Experts of a small language model.
Size: 20 layers, width 128, 24.6M parameters.
Experts: 96 experts in each of 19 layers, 32 SwiGLU neurons an expert.
Training: a variant of Muon for the experts, 701M tokens, 5352 steps.
Below are experts of layer 12 (counted from 0) of a mixture-of-experts language model. Rows are named router (the router's row for the expert), down (a neuron's output weights, with its number) and show model dimensions 0-127. Each number is 200 + 20 x the weight over its row's rms, rounded and kept within 0 to 999.
After each expert's rows: "comes before" lists some tokens at least twice as common just after its tokens as in all text. This comes from a sample of Wikipedia text that the model never trained on. Tokens count by the router's weight.

# expert 45
router,208,210,201,225,197,235,210,179,197,228,154,218,199,208,212,195,197,180,224,209,219,216,212,156,252,198,195,199,188,172,201,222,200,178,170,204,206,231,189,173,195,159,232,240,184,196,170,197,182,170,195,207,168,182,173,200,228,202,190,186,212,178,175,196,227,222,204,205,213,212,196,200,202,227,254,153,206,201,213,175,189,211,170,219,163,218,197,201,184,201,200,206,164,199,208,238,184,230,205,211,175,193,210,205,181,198,202,226,190,227,226,196,221,200,221,213,192,200,198,228,219,194,184,203,207,210,216,178
down0,206,229,208,177,215,228,224,215,223,214,181,207,197,212,205,200,169,186,157,202,189,181,207,215,218,199,225,177,188,191,168,207,181,200,222,208,205,199,214,160,220,203,174,163,199,207,170,213,204,214,176,170,192,227,188,223,205,231,184,208,173,178,199,222,205,175,170,178,174,184,196,243,224,215,223,190,189,184,228,231,223,195,206,218,204,200,200,214,205,157,211,216,208,217,204,187,212,203,191,232,238,208,203,174,200,194,176,186,205,200,148,199,218,220,237,215,163,199,210,230,203,173,197,227,195,236,218,225
comes before: " and", " which", " but", " the", " 19", " who"

# expert 7
router,183,219,200,201,199,233,232,169,162,223,177,205,185,188,208,225,200,195,222,201,220,216,198,221,213,201,198,197,192,198,213,176,198,209,191,188,179,240,190,168,230,173,230,201,234,178,190,179,198,205,176,223,201,196,192,170,198,236,215,201,174,161,183,169,184,240,226,223,186,221,217,214,221,238,240,192,173,194,229,204,185,198,184,218,195,197,210,182,229,192,204,233,165,184,217,195,169,222,196,169,196,212,188,228,191,146,205,205,164,197,178,213,223,213,211,160,203,206,214,190,197,203,204,198,208,203,204,216
down0,195,187,210,209,213,186,242,238,204,227,204,205,201,209,188,217,192,188,175,227,204,174,188,187,189,213,186,190,189,167,192,200,184,187,202,218,204,225,205,203,209,165,208,205,215,201,202,210,221,143,216,205,205,208,223,206,158,199,197,204,161,214,192,194,175,217,216,203,209,213,185,246,213,213,220,183,192,148,182,240,240,188,186,226,198,172,219,220,211,195,233,225,215,189,219,195,188,187,180,229,209,189,231,222,165,211,181,187,224,223,186,207,199,230,146,211,191,185,201,211,221,220,203,237,182,204,200,211
comes before: ",", ".", ":", " as", " by", ")"

# expert 46
router,193,200,196,225,199,237,224,164,169,225,151,220,215,191,215,201,205,156,210,203,215,208,207,167,233,180,191,195,184,182,214,215,174,191,191,190,192,233,192,187,182,169,238,207,201,207,191,192,213,171,203,219,162,146,178,182,196,191,206,170,211,180,187,196,231,203,207,192,206,217,209,203,196,226,201,144,196,223,227,199,163,212,195,215,183,194,164,212,178,203,169,205,172,225,208,211,206,217,213,185,159,198,196,212,187,184,207,225,179,207,217,181,225,222,195,200,186,225,189,227,195,195,181,217,170,203,215,201
down0,183,204,187,208,172,205,217,201,197,204,202,189,176,214,199,191,218,175,174,199,164,150,188,211,200,226,182,178,168,181,174,197,154,225,204,188,167,197,223,174,200,207,216,170,227,249,203,215,225,164,206,202,205,191,207,190,204,230,210,207,189,183,176,207,196,237,185,192,222,211,201,239,234,223,229,194,185,209,182,239,202,200,210,224,186,172,203,222,202,204,177,205,235,189,213,198,201,195,187,211,179,159,221,183,168,212,179,171,206,208,201,210,178,216,178,214,219,189,201,202,187,165,211,249,224,202,202,215
comes before: " and", " ", " but", " which", " a", " with"

# expert 27
router,210,208,218,222,217,240,190,204,190,206,181,199,167,171,180,227,214,199,196,192,244,193,163,213,215,215,201,180,187,191,209,177,164,211,181,236,225,208,209,199,215,179,217,190,234,189,172,200,179,199,180,183,199,188,199,193,205,217,186,157,208,147,199,211,193,223,215,226,219,215,192,225,198,212,211,150,204,246,209,213,190,222,191,227,186,197,210,191,218,189,210,235,185,178,213,247,204,223,187,168,193,196,199,232,184,184,195,182,178,199,197,188,195,202,202,217,177,205,204,214,197,209,148,183,235,228,215,196
down0,215,233,206,196,188,200,207,209,179,193,203,173,221,228,213,221,205,234,208,214,202,180,192,171,179,223,207,170,182,176,179,179,173,161,240,218,210,210,210,199,209,211,226,191,220,209,200,207,205,209,169,163,204,232,255,237,169,196,192,226,180,205,201,173,208,197,217,175,201,228,165,255,209,208,193,219,197,163,187,219,207,177,170,200,186,197,194,227,204,193,199,199,209,184,197,198,220,213,177,217,224,197,204,204,193,192,201,258,228,195,190,220,190,218,183,190,201,194,230,178,209,190,203,232,233,174,196,208
comes before: " |", ",", ".", ")", "–", ";"

# expert 82
router,182,212,176,183,191,231,196,203,185,213,173,218,207,183,213,201,233,196,219,196,224,198,201,214,207,166,192,212,192,194,192,226,196,194,141,220,221,219,196,178,198,169,179,216,225,166,194,158,210,228,194,209,196,187,196,187,200,236,225,213,215,167,188,206,199,233,226,226,225,196,213,222,205,227,211,190,191,204,223,219,176,221,200,190,176,191,242,179,171,181,181,226,186,207,223,221,200,214,195,192,202,213,227,235,228,207,198,223,156,201,190,155,210,224,179,200,171,194,162,187,217,200,184,166,210,212,210,182
down0,203,171,173,170,196,213,178,212,196,237,172,210,173,212,204,202,180,203,162,210,217,191,224,193,174,229,195,179,211,205,231,208,194,213,209,200,203,203,213,199,183,186,203,194,238,231,222,222,167,176,170,204,187,195,231,175,180,215,171,201,190,194,195,181,172,207,206,196,212,188,194,249,214,187,224,192,195,186,204,208,200,227,171,207,200,221,208,235,217,204,221,216,222,183,185,207,222,173,194,254,202,158,215,185,187,206,175,187,212,179,176,184,184,193,144,186,202,201,219,187,216,200,206,261,206,216,191,214
comes before: " |", ";", "–0", " 0", "–1", "–2"